config.yaml
n_layer: 11
d_model: 256
n_experts: 128
experts_per_token: 8
d_expert: 64
d_shared_expert: 0
activation: "tanh_gelu"
moe_layers: [0, 1, 2, 3, 4, 5, 6, 7, 8, 9, 10]
router_score: "softmax"
normalize_top_k: true
routed_scale: 1.0
balance_loss: 0.000696
balance_bias: true
router_logit_norm: 1.0
init_std_router: 0.0132
lr_router: 0.000578
vocab_size: 8192
norm: "layernorm"
norm_eps: 1e-06
tie_embeddings: true
optimizer: "soap_variant"
lr: 0.00312
beta1: 0.95
beta2: 0.95
grad_clip: 2.0
batch_tokens: 65536
seq_len: 1024
train_tokens: 325600000
steps: 4969
dataset: "wikipedia_en"
Below are experts of layer 2 (counted from 0) of a mixture-of-experts language model. Rows are named router (the router's row for the expert), up (a neuron's input weights, with its number) and show model dimensions 0-255. Each number is 128 + 32 x the weight over its row's rms, rounded and kept within 0 to 255.
After each expert's rows: "mostly gets" lists some tokens that are sent to it at least half of the time. This comes from a sample of Wikipedia text that the model never trained on.

# expert 62
router [141 159 121  63  85 118 104 140 117 169 144 150 194  84 180 146 163 147 148 127 117 161 158 103 147 150 111  83 160 162 206  69 147 158 164 143 169 110 135  97 100 172 179 101 124 126 149 137 194 105 137 105 164  62 104 106 197 109 141 160  83 161 107 138  73  76  93 120 189 110 148 144 176 142 158 113  87 135  85  99 152 152 112 143 236  86 154 149 108 106 136  72  86 113 101 122  66 126 137 158 113 104 164 106 100 161 113 182 165 134  91 160 120  90  66 176 149 131 115 141 114 109 166  85 175 138 149 134 133 109  78 125 157 114 175 118 135 115 107 110  88  74 124 160 169 160 106 138 196 116  77 109 107 139 109 135  86 153 146 127 100 116 141 112 138 103 142 167 136 115  88 161 115 126 168  74 152 119 127  61 118 121 173 138 134 102 169 160 140 124  30 107 170 118 131 159  96  91 155 129 120  88 142 156 167 162 171 146 127 135  95  82 113 127  71 192 131 141 117 154 126 101 122 130 156 149  98 142 148  67 100  88 129 167 100 108 126 117 137 110 154 156 134 175 178 154 109 131 205 125 127 106 103 134 142 164]
up1 [119 141 137 124 111  86 105 155  78  76 151 163 116 162 113  88 196 122 103 200 161 133 111 134 117 156 137 178 154 125 126 144  50 110 146 167 130 129 135 138 139 147 108 119 140 124 131  41  90 137 131 132 140 167 175 126 134 120 136 153 115 149 142 165 158 149 181 102 172 123 111 167 145  99 171 132 139 141 142 173  94 114  85 137 101  97 102 123  87 177 225 112 150  96 189 171 157 143 127 144  87  87 148  80 123 109 173 123  80 140 135 126 140  92 127 107 182 100 160  89 164 111  92 135 119 152 181  96 131 135  98 180 103 141 130 158 153 204 120 144 114 116 125  91 131 153  94  35 156  94  92 103  94 115 176 106 163  58 116 127 107 100 120 126 143 137 129  90 120 103 112 128 150  75 145 129 157  80 131 119 150 127 116 164  67 120  93 154  97 104  94 190 112 127 141 136 158 160 164 107  86 103 121  63  88 118 143 135 157 122 152 198 112 154 151 131 137 109 199 103 161  74 193  82 157 146  92  91  57  88 124  71 100 152 170 200 154 122  60 125 129 134 156 173 137 162 151 151 132 159 143 166 131 105 114  89]
up2 [134 116 140 136  78 142 127 115 139 175 113 121  97 171 106  95 128 158 174 107 122  56 116 169 109 114 167 116 122  97 181 152  73 111  79 172  91  91 117  87  91  71 137 141 123 152 169 128 156 178 163 118 123 157 154 126 139 108 165 130 158 145 146 110 116 109 162 137 131 119 210 108 139 119 166  97 185  75  98 127  91 153 198 115 180 123 132  93 166  99  93 123 101 121 145 146 130 120 144 173  83 135 114 121 142  91 170 109 124 120 171 154 157  81 139 179 132 149 113 149 166 122  98 217 114 193 172 168  85 120 135 101 119  87 170  67 146 106 128 180  74 127 119  95 158 145 160 140 103  92 147 158 107  47 100  76 143 119  92 167 138 145 139 124 189 158 160 164 119 137 168 109 133  99 106 159 158 125 122  96 107 164 101 134 155 153  95  91 200 158  61 121  84 180  91 124 102  75 122 170 131 174 130 125 106 148 105  91  72 108  96 148  99  96 128 120 146 160  96 115 142 101 171 121 184 104 120 141 129 166 188 157 110 112 117 121 112 110 148 157 198  47 187 109 131 162 131 142 193 130  96 110 144  79 142 174]
up3 [117 140  98 134 122 158 142 103 127  88 120 142 103 165 137 183 109 151  66 162 172 140 110 120 157 147 156 101  53 111 117 113 153  85  89 112 165 126 116 190  92 134 121 174 125 127 164 127 145 162 120 111 100 113 113 108  97  89 117 121 158 133 130  86  71 172 158 125 168 105 133  98  85 145 111 131 116 191 162  89 115 103 136 162 113 159 156 124  86 117 115 160 128 123 114 127 118 111 103 195 114  95  71  75 163 127  90 111 110  78 119 124 126 108 154 137  87 199 107 134 125 164 109 132 106  59  95 133 172 157 136  86 131  77 170 175 118 162 144 183 112 135 151 126 154 142 172 113  88 174 156 132 126 121  91 172  94 159 100 127 118 140 171 125 176 143 172 158 129 157 169  81 125 174 123 180  97  88 210 100 137 117 176 112  84 160 130 159  45  78  95 146 136 193 118 153 158 142 141  65 123 153 149 103  49  50 120  71 130 143 106 154 162 140  97 199 108 148 140 132  83 154 166  97 105 125 215 130  84 130 125  71 131 161 145 107 133 132 111  78 163 120 139  76 129 132 190  76 113 133 134 105 176 118  99 101]
mostly gets: "ation", " after", " between", "ity", " before", " years"

# expert 10
router [155 154  98 137 113 146 139 119 161 150 160 141 133 115 174 138  70 151  84 131 106  99 121  96 142 123 121  87  88 142 170 109 178 105 138 142 143 134 123 121 128  88 101  44  92 108 113 153 153 123 141 160  89  92 107 176 122 171 134 118 111 140 174 104 156 119 117 136 126  73 122 136  71 120 148 101 155 103 144  98 102 120 151 117 172  55 156  88 110 111 105 179 126 135 102 159 138 134  92 117  98 119 152 151 161  92 113 131 132 159 118  80 147 158 171 135  85 179 187  71 193 163 134  71 103 185 141  90 113  61 137 112 130 138 104 114 139 141 148  96 130 189 117 111 128 141 178 136 200 128  73 154 129 117 106 124 145 159 132 184 120 169 118 139 116 104 116 114  79 140 102 169 193 160 173  63  90 142 110 150 125  94 141  49  93 130 153 159 149 156 149 128 174 111 156 111 145 132 129 136 177 167 135  93  96 193 105 155  98 189  94 187 168  74 158 133 131  62 101  71  87 124  99 125 198 125 162 121  81 119 105 148 148 107 111  65  96 118 202 130  94 145 146 162 127  82 115 114 195 129 128 162 105 117 132 225]
up0 [ 85 131 122 165 165 109 105 144 154 123 168 120 104 103 128 111 169 183  73 116 138 166 125 178 105 181 136 109 125 142 151 175 108 156 105 167 105 119 112 114 121 158 200 129 132  85 145 116 137 168 119 128 142 137  74 131 185 140  75 207 119 102 150 186 115 126 172 160  85 144 161 155 110 111  93 158 117 167 131 138 109 137  93 134 128  90  85 137  72 165 119  93  96 104 128 107  60 168 107 158 121 111 152 136  78 138 104 183 134 139 112  75 117 115 103  58 101 152 187  72 103  99 100 116 150 154 120 116 124  72  93 156  84 105 173 102  69 132  99 120 169  97 172 141  85 118 107 132 168 116  94  95 116 164  88 111 143 168 126  92 172 125  64 160 111 118  92  84 170 158 120 109 114 163  78 119  72 145  84  93 115 139 125 118 117  75 130 171  96 193 143 128 167 138 154  63 115 140 240 176 148 189  71 140 118  99 147  65 148 161  68 149 117 141 114 127 122 197 159 135 106 131 165 169  89 135 129 113 111 147 160 126 124 173 125 194 154 120 144  99  74 145 116 150 125  85 157 151 124 153 150 112  97 123 147 126]
up1 [158  90 115 193  85  92 144  74  58 171  68 134 204 145 138 108 119 168 174 128 155 150 154 149 196  77  97  93 162 110 116 122 106  97 134  53 157 131 156 142 128 142 109 108 133 107 188 116  85 165 184 208 152 103 148 100 114 157 128 137  49 173 132  63 117 126  59 154 144  48 109 139 141 168 141  95 151 139 124 172 182 144 138 139 178 164 109 117 147 108 148 143 108 154 132 118 136 131 159 180 118 127 134 153 111 105 110 102 118 129 163 185 139  91 162 159 132 161 144 177 161 107 133  94 124 157 103 126 170 145 160  88  83  89 101 146 169 141  71 107 171 181 118  86 135 149 190  72 108 110 166 157 117 113 168  92 111  63 111 194 121  97  91  85  83 118 157  97 189 108 133 100 129 121  96  95 145  76 124 168 149 138 127  92 127  87 150 111 110 106 120 140 141 151 139 122 152 146 181 116 134 100 106 137 149 150  98 134  95 163 138 119 117 104 170  78 133 147 124 116 118 110 132 116 136 131  77  80 138 124  68 119 101 116  85 160 134 120 130  89 219 167 130 119 162 160 140 105 156 166 153  77 102  96  92 124]
up2 [143 141  97 122 142 206 140 126  73 125 122 107 177  55  58 127 158 132 118 141  54 101 154 125  44 149 114 148 165 124  89 105 161 110  97  96 154 143 108 121 116 167 108 107 125 157 159 101 132 177 142 119  84  99 183 118 152 126  72  84  99 115 173 133  70 117  91 137 137 161 134 120 170 138 135  82 156 143  97  96 125 109 125 123 104 151 153 180 171 105 155 106 162 152  76  87 113  77 155  92 113  89 128 102 152 125 120  94 147 108 160 166 116  48 156 170 164 132 121 138 167 128  52 123 111 121  94 164 132  96 165 147 118 152 162 125 170 217 167 122 106 178 108 143 114  88  66  61 123 136 159 102 168 135 146 152 155 129 149 193 122 143 164 148 160 128 122 113 123 169 168 124 155 118  99 120 106 122 165 153 113 176 123 153 186 117 135 148 159 155 151 135 168 102 141 164  89 120 126 157 194 132  79  83 193 138 101 112  84  67 160 112 130 146 124 123  56 149  75  69 152  54 116  84 130 127  70 138 172 146 106  62 192 124 134 135 110 148 104 128 135  91 150 118 145 127 132 153 146 106  89 115 125  88 115 135]
mostly gets: " between", " being", " people", " World", " most", " due"

# expert 74
router [148 100 135 137 115 155 130  54 120  85 156 159 151 103 152 130 120  92 102  72 139 123 104 130 171 112 179 155 171 189 101  82 140 160 154 171 176 153 137 112  99 118 155 133  74 165 114 123  94  99  94 109  92  59  94 110 140 141 123 102 133 128  99  87  81 148  87  79 104 164 125  81 116 105 100 120 179 137 116 134  91 138 120 160  86 119  32 122 168  97  95  92 102 109 149 115  91  35 154 143  82 123  78 102 193 182 157 141 187  88 102 111 169 160  86 156 127 155 147 203 126 109  76 124 126 130 165 143 134 190 136 149 177 135 109 118 161 166  95 127  66  59 108 151 156 124 197 166 149 108 116 142 154 109 114 154 144  74  99 192 108 166 154 125  88 111 154 116 125 194 164  99  62 145  87 101 166 165 129  83  94 129 203 151 166 136 148 104 145 118 112 109 154 150 148 178 118 106 126 159 107 154 111 125 164 138 106 167 140 124 132  56 172 122 105 129 110 110 135 131 128 154 193  97 126 131 149 166 125 138  66 140 103 185 111  85 127 133 122 101 114 131 141  86 174 141 112 168 121  99 142  98 140 132 139 136]
up0 [179 125 145 163 117 102 101  89 162 150 111 146 139  97 106 100 154 111 103 157 103 159 108 121  59 184 168 121 141 161 130  71 129 145 151 142  97 118 112 182 118 130 132  88 202 108 130  99  78  92 102 116 144 155 174  85 174 116  97 125 143 145 161 141 142 107  70 167 129  83 182 123  91  98 200 138 107  79  78 108 140  76 128 156 122 116 109 102 142 109 148  87  87 154 139 103  95 139 115 127 103 121 124 126 112 131 162 164 135  96 152 134 146 103 126 167 112  64 118  88 143 105 109 113 101 113 125 149 114 124 143 169  95 168 119 160 144 132 102 119 146  80 128 157  93 165 117  61 169 113 140  87 121  99 129 166 138 131 171  95  53 169 154 226 118 122 164  74 107 134 129 161 118 141 157 124 142 108 146 133 107  97 155 160 172 155  98 142  83  92 123 159 191  74 106  99 201 126 151 122 114 159 165 116 155 135  81 157 153 119 151  52 168 136 122  83 166  99 122 143 109  94 118  68 152 138  72  69 190 151 202 104 131 140 115 200 147 109 115 190 153  90  80 109 189 189 137 114 136  89 133 152 134  69  88  95]
up1 [ 95 110 186 134 118 170 114 143 171 194 166 126 155 159 167 105  76  79 102 159 155 173  77 122 133 146 108 148 107 132 168 124  74 158 104 136 104 121 109 172 152  62 166  83  88 113 141 133 160 118 152 129 134 106  74 131  89 184  49 125 154  90  78 184 134 117 159  80 104 136 159 129 102 145 108 141 114 115 108 143 156  84 217 116 158 185 196 112 126 170 154 155 146 138 124 122 131 186 120 121 136 171  70 143 176 183 141 167 128 111  68  99  71  78 111 113 134 135  86 144 123 152 149  46  93 106 148 158 143 118 100 173 139 147 153 107 124  98  98 129 111 137 135 171  89 152 116 147  76 123 110 110  93 122 106  96 160 115 119 159 135 140  84 125  81 147 175 168 110 163 119  95 127 152 134 123 127 126 106 152 156 153  78 113 126 136 112 107 122 107 129  70 121 154  78 141 146 140 118 124 124  92 151 145 133 119 201 165 181  99 156  78 182 133  37  55 122 137 130 147 203 106 119 132 110 190 170 166 110  87 164 169  96 151 144  87 123 126  90 136 155  99  95 112 133  86 141 108 157 149  69  79 120 143 156 109]
up2 [104 203 143 111 162 112 126 189 150 162 136 122 147  86 160 143  48 124 180 140  69  84 176  99  99 155 102  86 107 149 115 122 101 182  89 157 123 148 138 115 156 133 101 106 161 129 148 124 130 132  71 117 122 140 101 114 103 133  91 145 111 172 146  84 119 151 140 139 138 110 124 162  99 180 150 134 101 113 147 114 105  87 135  94 187 145 130 123 163 197 105 125 170 166 139 129 115  58 108 113 112  94 144  82 136 173 106  97 104  81 174 141 181 125 178  92 147 111 126 194 166 136 105 155 124 132  91 106 190 174  86 123  97 181 111 121 125 124 125 151 105 180 138 142  82 120 124 172 136 102 125  53  54 145 147 100 138 133 195 116 129  58 146 181 158  41 164 103 208 133  85 116 110 157  68 109 102 171 138 167 143 146 172 109 133 115 156 165 141 100  95 123 152  98 165  77 133 156 122 100 157  76 116 109  42  96 169  86  61 119 161 104 104 155  92  74 144 111  90 143  73 122 134 192 127 114 125 118 165 117 112  97  87 145 118 185 139 114 147 125  92  95 102 145 121 128 120 148 120 121 152 157 105 150 134 153]
mostly gets: " from", "°", "″", " Award", " built", " Ke"

# expert 6
router [123 154 138 169 141 135  96  78 153 100  75 123 159 132  92 103 172 119 121 140 136  78 118 106  96 108 149  84 146 119 160 174 179 115 139  99  91  94  90 132 120  96 167 129 125 140 163 116 146  78 139 105 112  63 105 163 109 101 164  56 200 164 130 212 152 155  94 170 136 111 131 160 190 102 120 158  99 148 100  97  88 135 129 131 131 137 169 114  95 133 112 197  92 107  71 130 109 152 161 167  96  68 158 107 192 129 139 110 144 125 159 128 114 146 154 211 187  91 101  91 116  76 111 124  97 113 174 194 101 105 117  63 177 123  74 137 143 153 109  91  90 118  99 133 135 106 109 140  81  85 158 132 167  94 184 182 120 144 169 122 184  84 148 169 173 148  91 156  94 111 129 128 111 158 111  50 103 153 116 136 151  80 115 125 164  94  88 106 190 123 169 113 181  70 140 164 108 102  97 107 102 143 156 145 154 207 102 158 166 118 106 146 139  82 178 148 147 161  96 123  92 112 112 156 154 127 163 158 151 124 152  95 159 138 102 129  79 106 113  96 134 120 136 153 156 168  93 119 135 169 106  88  89 120  95 131]
up3 [154 171 221 120 112  90 133 104 142 104 128 127 140 128  64  68 175 165 142 155 106  86 100 132 116 163 138  87 106 171 169  86  98  94 166 151 165 106 113 111 136 141 141 100 153  97 111 113 143 129 185 177 109 122  99 137 159  97 127 162 106 107 120 112  79 133 119 159 120 137 115 151 125 184 131 180  66  96 145 159  78 140 164 110 121  65 152  75 156 182 160 127 122 149 140 147 159 141 129  91 108 183 144 106 183 116 181 144 102 137 154 113 135 185 155  89  90 128  53 159  96 133 172 106  93 170  84 143 131  82 159 140 113 113 105 134 105 167 147 128 134 104 111 111 118 149 122 151 152 104 184  88 156  75 164 154 158 135 184 111 119 106 153  74  45 155 152  45 120  64 115 169  85  99 117 127 139 122  76 152 106 113  90 133 149 157 120 135  87 126  90 123 182 110 107 161 121 139 175 124 165 118 121 125 128  64 124 152 163 107 113  90 208 136 151 149 100 154  98 109  75 147 181 116 142 187 110  86 121 160 144  88 149  86 148 108 166 145 158 198  76  69 140 175 100 124 130 163  87 160 137 103 175 131 146 142]
up4 [129 103  86 146 183 127 107  88 121 129 133 203 112 138 155 147 151 111 157 172 170 149 131 133 129 171 139 149  88 113  66 205 124 148 127 165 133 135 146 134 128 135 141 187 153 156 102 159 121 145 129 142 170 114 111 141  97 124 135 123 139 169 190 124  84 129 100 108 100 119 112  98 114 125 158 167  66  68  96 197  72 101 113 175 141  59 113  82 141 159 134 140  71  82 143 120 118 103 203 177 106 116 112 157 115 150  96  81 159 128 157 143 137 101  86 131  93 153 139  96 119 157 131 127 161  80 138 191 141 181 119 122 125 119 123 135 151 122 187 125 137 149 137  57 146 127  95 105 131 109 128 157 152 103  45 194 146 124 145 115 173  73 148  88 154 128 104 146  86 147 155  62  97 139 109 141 128 128  68 103 180 100 133 130  69 135 111 135  98  47  77  69 168 122 121  98 122 152 140 114 108 132 145 134 165  90  75 101 190 129 165 194 174 109 133 186 101 140 122 154 147 118 102 137 131 120 160 153 146  87 183  83  95 147 163 161 129  59 104 123 101 128 197 110 168 108 133  80 154 141 105 108 186  82 100 141]
up5 [115 120 112 158 130 156 115  99 152  60 164 154 196  53 141  59 152 138 114 128 211 141 131 132 114 127 140 131  68 113  84 153  99 144  84 109 145 143 133 148 109  89 131  90 146 127 126 115 105  98 123 191  72 124 120 120 132 211 129 129 131 108  86  76 127 162  66 133 119  93 160 159 137 117 141 118 165 119 141 114 127  92  89 116 144 109 100 165 149 177  98 142 122 128 107  68 154 112 148 114 161 133 149 128 148 130 149 129 138 143 120 182 133 113 143 208 181 135 139 149 148 124 131 124 153 135  98 134 102 120 143 107  99 123 176 132 161 164 114 142  78 107 109  92 114 105 156 137 161 100 122 145 137  94 123 161 106 151  80 101 136 102 142 106 133 127 177  84 111 163 104 126 142  92  59 177 109 160 172  95 244  74 125 151 153 153 174 166  90  38 113 127 116 106 115 148 131 138 188 156 105 118 159 147 185 116  50 113 164  98  71 149 161  71  95 184 138 127 229  62 142 112  96 146 145 138 152 110 126 106 122  62  88 130 143 158 102 142 142  91 126 119 145 130 138 119 128 189  79 121 206 118 106 102 121 162]
mostly gets: "al", " other", " more", "ive", " some", "ble"

# expert 30
router [132 116  88  92 120 177 117 143 177 119 132 149 155  55 112 161 160  60 107 174  82 107 152 130 133 167 156  52 107 128  78 147  89 170 184 130  65 115  51 129 105 109 131  95 117 166 177 142  81 117 136 184 166 135  81 179 120 129 130 143 156 194 186 127 103 117  46  84 102 167 180 172 107 160 137 112 128 160  92 128 139 148 160  90 118 120  85 128 108  93  94 105  94 161  87 106  85  92  60 133 100  88 128 107 149 140 143 121 129 167 117 141 165 120 183 131 111  86 210 115 151 126 102  87 154  79 176 132 119 133 107 129 141 153 146 108 124 130  91  68 133 120 119 108 119 183  97 123  64 153 154  93 103 136 162 118 167 145 123 193 111 137 161  94  85 136 164 143 136 151  78 118 149  99  79 122 122 143 106  83 195 108 152 104  96 112 194 130 129 147  76  94 172 173 142 125 144 167  94 117 113 135 147 127 184 192 170 131 137 177 146 124 141 152  99 158 115 175 144 117 185 133 116  87 124 138 128 125 115 151 106 171 107 137 100  86 124 123 122 103 140 132 129 168  89 179 155 192 153 139 164 124 108 115 188 154]
up0 [105 126  95 156 197 102 133 126  81 153  71 151 110  91 182 108 142 160 149 135 135 206  70 125 121 122 167  95 120 135 131 157 154 194 125 118 127 149 118 154 106 128 173 117 201 143 113  90 126  97  83  66  31 172 163 130 140  81 144 164  85 110 166 144  99 132  99 169 162 137 117 124 152 133  88 130 117 101 156 159 163  96 115 120 146  83 128 105 113 149 136 164 157 186 126 105 175 106 158  95 122  76 179 102 156 189 165 148 138  84 144 116 112 128 123 141 126  53 118 163 126 127 132 165 155 127  91 148 118 100 153 115 145  80  37 144 173 108 156  65 108 162 137 159  70  89 157 130 178 113 129  88 118  96 117 107  45 106 126 129 117 154  83  96 100  96 123 172  59 165 110 111 115 194 120 112 139 129 124 110 128 129 130 100 154 154 121 128  75 138 126 133 160 121 126 110 167 160 110  85 170 120 125 146 170 106 116 117  82  59  71 128 132  57 119 188 116 140 149 176  96 175 124 149 136  92 151 102 179 145 192 119 169 167 112 154 123 118  93 150 112 143 109 133 113  91 188 132 157 140 172 124 172 133 176 113]
up1 [150 154 169  74 139 123 139  65  96 110  74 151  56 158 150  80 156  93 130 142 132 121 125 149 146  98  96 141 164 113  93 117  95 118 106 163 160  65 112 136  75 125 165  99  97 132 118 134 128 136  89 130 124 139 135 177 145 160 118 113 134 106 137  96 134 100  90 166 143 156 120 165 118  95  86 112  81 164 187 158 152 149 176 172 174 145 154 154 118 157 140 111 151 121 115 142 129 139 213 172 143 164 113  63 123 137 123 124 159  58 132 135 133 163 143  93 152  95 123 138 131 141 149 121 103 118  76 119 185 142  77 147 142 160 146 156 147 134 110 179 129 145  53 160 145 151 118 166 194 184 176 140 164 139  91 128  72 116 139  49 139 170 105 107  90  74 200 111  99 131  76  88 137 154 118 120 111  99 118  98 111 203 140  95  97 111 148 180  96  76 148 112  99 114  87 156 163 142 154  79 130 122 142  83  84  69 148  96 139 110  79 170 180 116 125 128  93 119 109 135 104 162 159  77 151 147 181 140  94 107  94 152  63  97 128  88 122 185 100  84  75 135 168 121 102 155  73 143  93  89 132 129 154 169  69 117]
up2 [ 71 176 170 166  68 145 182 122  64 119 108 135 107 126 148 122 111 149  52 143  87 124 143 135 123 154 141  90 101 156 168 100 115 103 120 176 130 187 175 199 159  82 147  73 105 126 136 103 102  98 173 140 115 143 140 160 165 114 123 108 110 185 170 153 145 119 162 110 158  58 108 184 137 166 163 102 126 161 157 154  91  85  91 166 107 112 119  82 176 125 175 158 128 181  93  91  92 136 178 189 134 113  85 128 166 135  94  92 118 153 141 131 141 128 114 143  80 168 114 156 128 126 151  76 156  68 133 162 123 130 166 144 206 118  93 106 103 169 179 172  94  77 141 122  91 206 134  95 141 156 144 117 154  90 116 198 114 115 103 136 142 149 137 143 120 129 122 124 145 128  72 120 119 117 118  87  80 173 139 152 160  93 135 173 101 153 122 192 114  94 180 165 106  84 105  56 128 116 124 111 138 110 150 160 107  64 117  89  79 154  99  89 152  79 206 130 107 128 100 100 142 121 155 120 114 120 159 120 142 116 115  83 179 152 102 172 141  99 116 123 144 124  92 128 156 155  79 141 158  95 105 155 133  80  79 173]
mostly gets: " with", " be", " from", " after", " been", " became"

# expert 1
router [ 56 103 135 175 167  93  70  93 130 140 152 132  76 148 153 129 125  76 147 130 135 185 156 155 169 154  49  86 137  84 131 126 107 147 157 125 132 152  89 206  92 185 146 131 103 179 109 109 116 140 125 106 147  93  85 174  45 139 180 140  62 149 117 152 141 113  50 111 132 101 149 111 114 123  79 167 140 153 177 106 119 166 169 150 127  65 113 133  56 123 111 117 130 119 101 100 131 157 118 133 114  65 127 120 171 169 167 189 170  99 117 171  58 150 137 184  74 121 141 119 100 116 140 152 184 151 101 123 132 101 129 118 144  95 180 117 164 121 177 105 132 196 136 119 173 108 164  91 127  95 117 111 149 138 100 131 106 164 119  96 136 158 131  75 149 158 177 121 133 147 133 128  65 106 106  82  99  82 150 100 131 155 146 146 147 145 116 162  87 170 171 114 126 111 139 163 164  77 141 140 114 193 199 139 173  66 146 159 141 113 138 130 111 130 137 121 132  85 125 104 180 138 165 149  89 124 197 157 100 128 131 148 161 102 138 123 152 148 139 152 100  69  99 122 177  47 126 141 119  91 151 152 123 164 126 109]
up1 [143 131 190 162 150 141  70  98  88 132 134 117 130 105 137 115 209 117 134 120 149 120 167 153 116 112  91 172 138 115 126 156 108 113 140 178 132 176 146 127 161 131 155  77 113  93 104 139 123  97 146 140 142 109 134  93  97 150 155  49 138 160 139 122 182  74  70 152 161  94 187 145 106 142 134 178  77  89 108 126 132  96  88 122 150 135 138 160 166 195  76 116 210  83 115  88  96 120 106 131 133 113 101 193 157 149 131 113 172 137 136 139 154 161 132 105 128 142 137 103 121 189 105  71 172 122 103 155 146 190 118 147 168 136 119 193 118 145 132 183  78 142 101 146 131  95 133 109 174 107 123 140  92  82 111  68  95 105 148 131 142 125 164 147 150 142 218 190 165 160 113 131 131  48 133  72 115 110 156 125 130 139  90 111 124 116  77 198 106 124 149 118 106 135 130  74  81  87 113 164 122 160 157 120 100 116  74 112 131 147 135 158  96 134 104  75 170 110 131 109 143  95 136 176  73 104 146  99  41 127 125  82 119 134 129  66  91 115 111 207 114 124 138 102 114 167 145 112  50 165 151 145 160  96 143  97]
up2 [148 124 141 115 150 124 140 120 161 101 121 101 124  97 132 152  61  55 167 151 124  86 187  69 120 127 103 129 148  68 106 163 125 143 118 107  80  61 103 117 184  99 173 125 139 149  70  79 114 108  89 140 118 172 109  77  75  91 155 114 151 121 150 185 137 166 134 172  70 118 126  94 119 161  92 146 148 134 187 222 159 108 165 138 160 168 152 111  88 132  73 122 173  83 149 108 132 149 110 130 128 165  93 115 122 151 117 140 101 155 140 133 127 142 144 106 121 101 127 150  98  99 103  82 140  68 124 104  85 130 108 146 104 142 147 133 133 141 121 176 163 203 124 145 100 104 115 186 156 109 157  75 130 105  99  90 157 154 147 143 131 171 147  84 179 126 129 141  89 113 174 122 197 162  97 108 160  92 142 114 139 162 196  98 144  95 112  82 157 132 148 138 117 142  81 149  95 183 135 161  81 129 109 140 101  45 142 107 131 121 198 108  99 155 116 138 139  79  67 185 144 130 121 141 135 127 125  83 143 145  75 159 131 142 156 189 101 172  86 178 126 158 120 118 131  72  72 204 170 163 151 117 179 158 115 127]
up3 [167 104 131 115  97 115 111  91 103 162 120 108 111  91 187 170 107  98 184 129 173  79 126 121 132 140 131 125  97 121 123 121 121  92 173 155 112  96  94 105  88  76  66 158  85  99 190 135  88 141 192 150 134 129  43 122 123 141  60 106  99 111 146 125 100 140 151 175 117  53 137 105  93 199  83  96 114 144 156 108 158 137  90 130 146 200 160 136 173 199  73 113 109 191  69  96 120 167 158  54  98 169 105 151 113  68 113 137 106 136 103 125 142  80 154  97 108  97  87 117 136  98 140 164 134 124 121  85 146 120 181 169 112 149 110 123 134 152 202 140 117 138  43 100 126 156 112 128 115 119 127 115 160 130 139 140 132 163 173 164 135 162 147 135  90  76 129 119 143 163 148 116 164 144  97 153 180 160 133 113  89 138 137 149 151  98 112  91 164 194 104 128 166 146  78 141 139 146 172  95 209 109 155 150 131 123 107  99  91 138 136 146 146 106 116 115 128  99  48 172 144 155  71 145 101 112 181 126 149 169 120  98 152 123 108 171 161 146 115 138 125 128 169 179 107 211 132 166 140 128 152 153 122  77 112 113]
mostly gets: "que", " River", " family", " due", " age", "ick"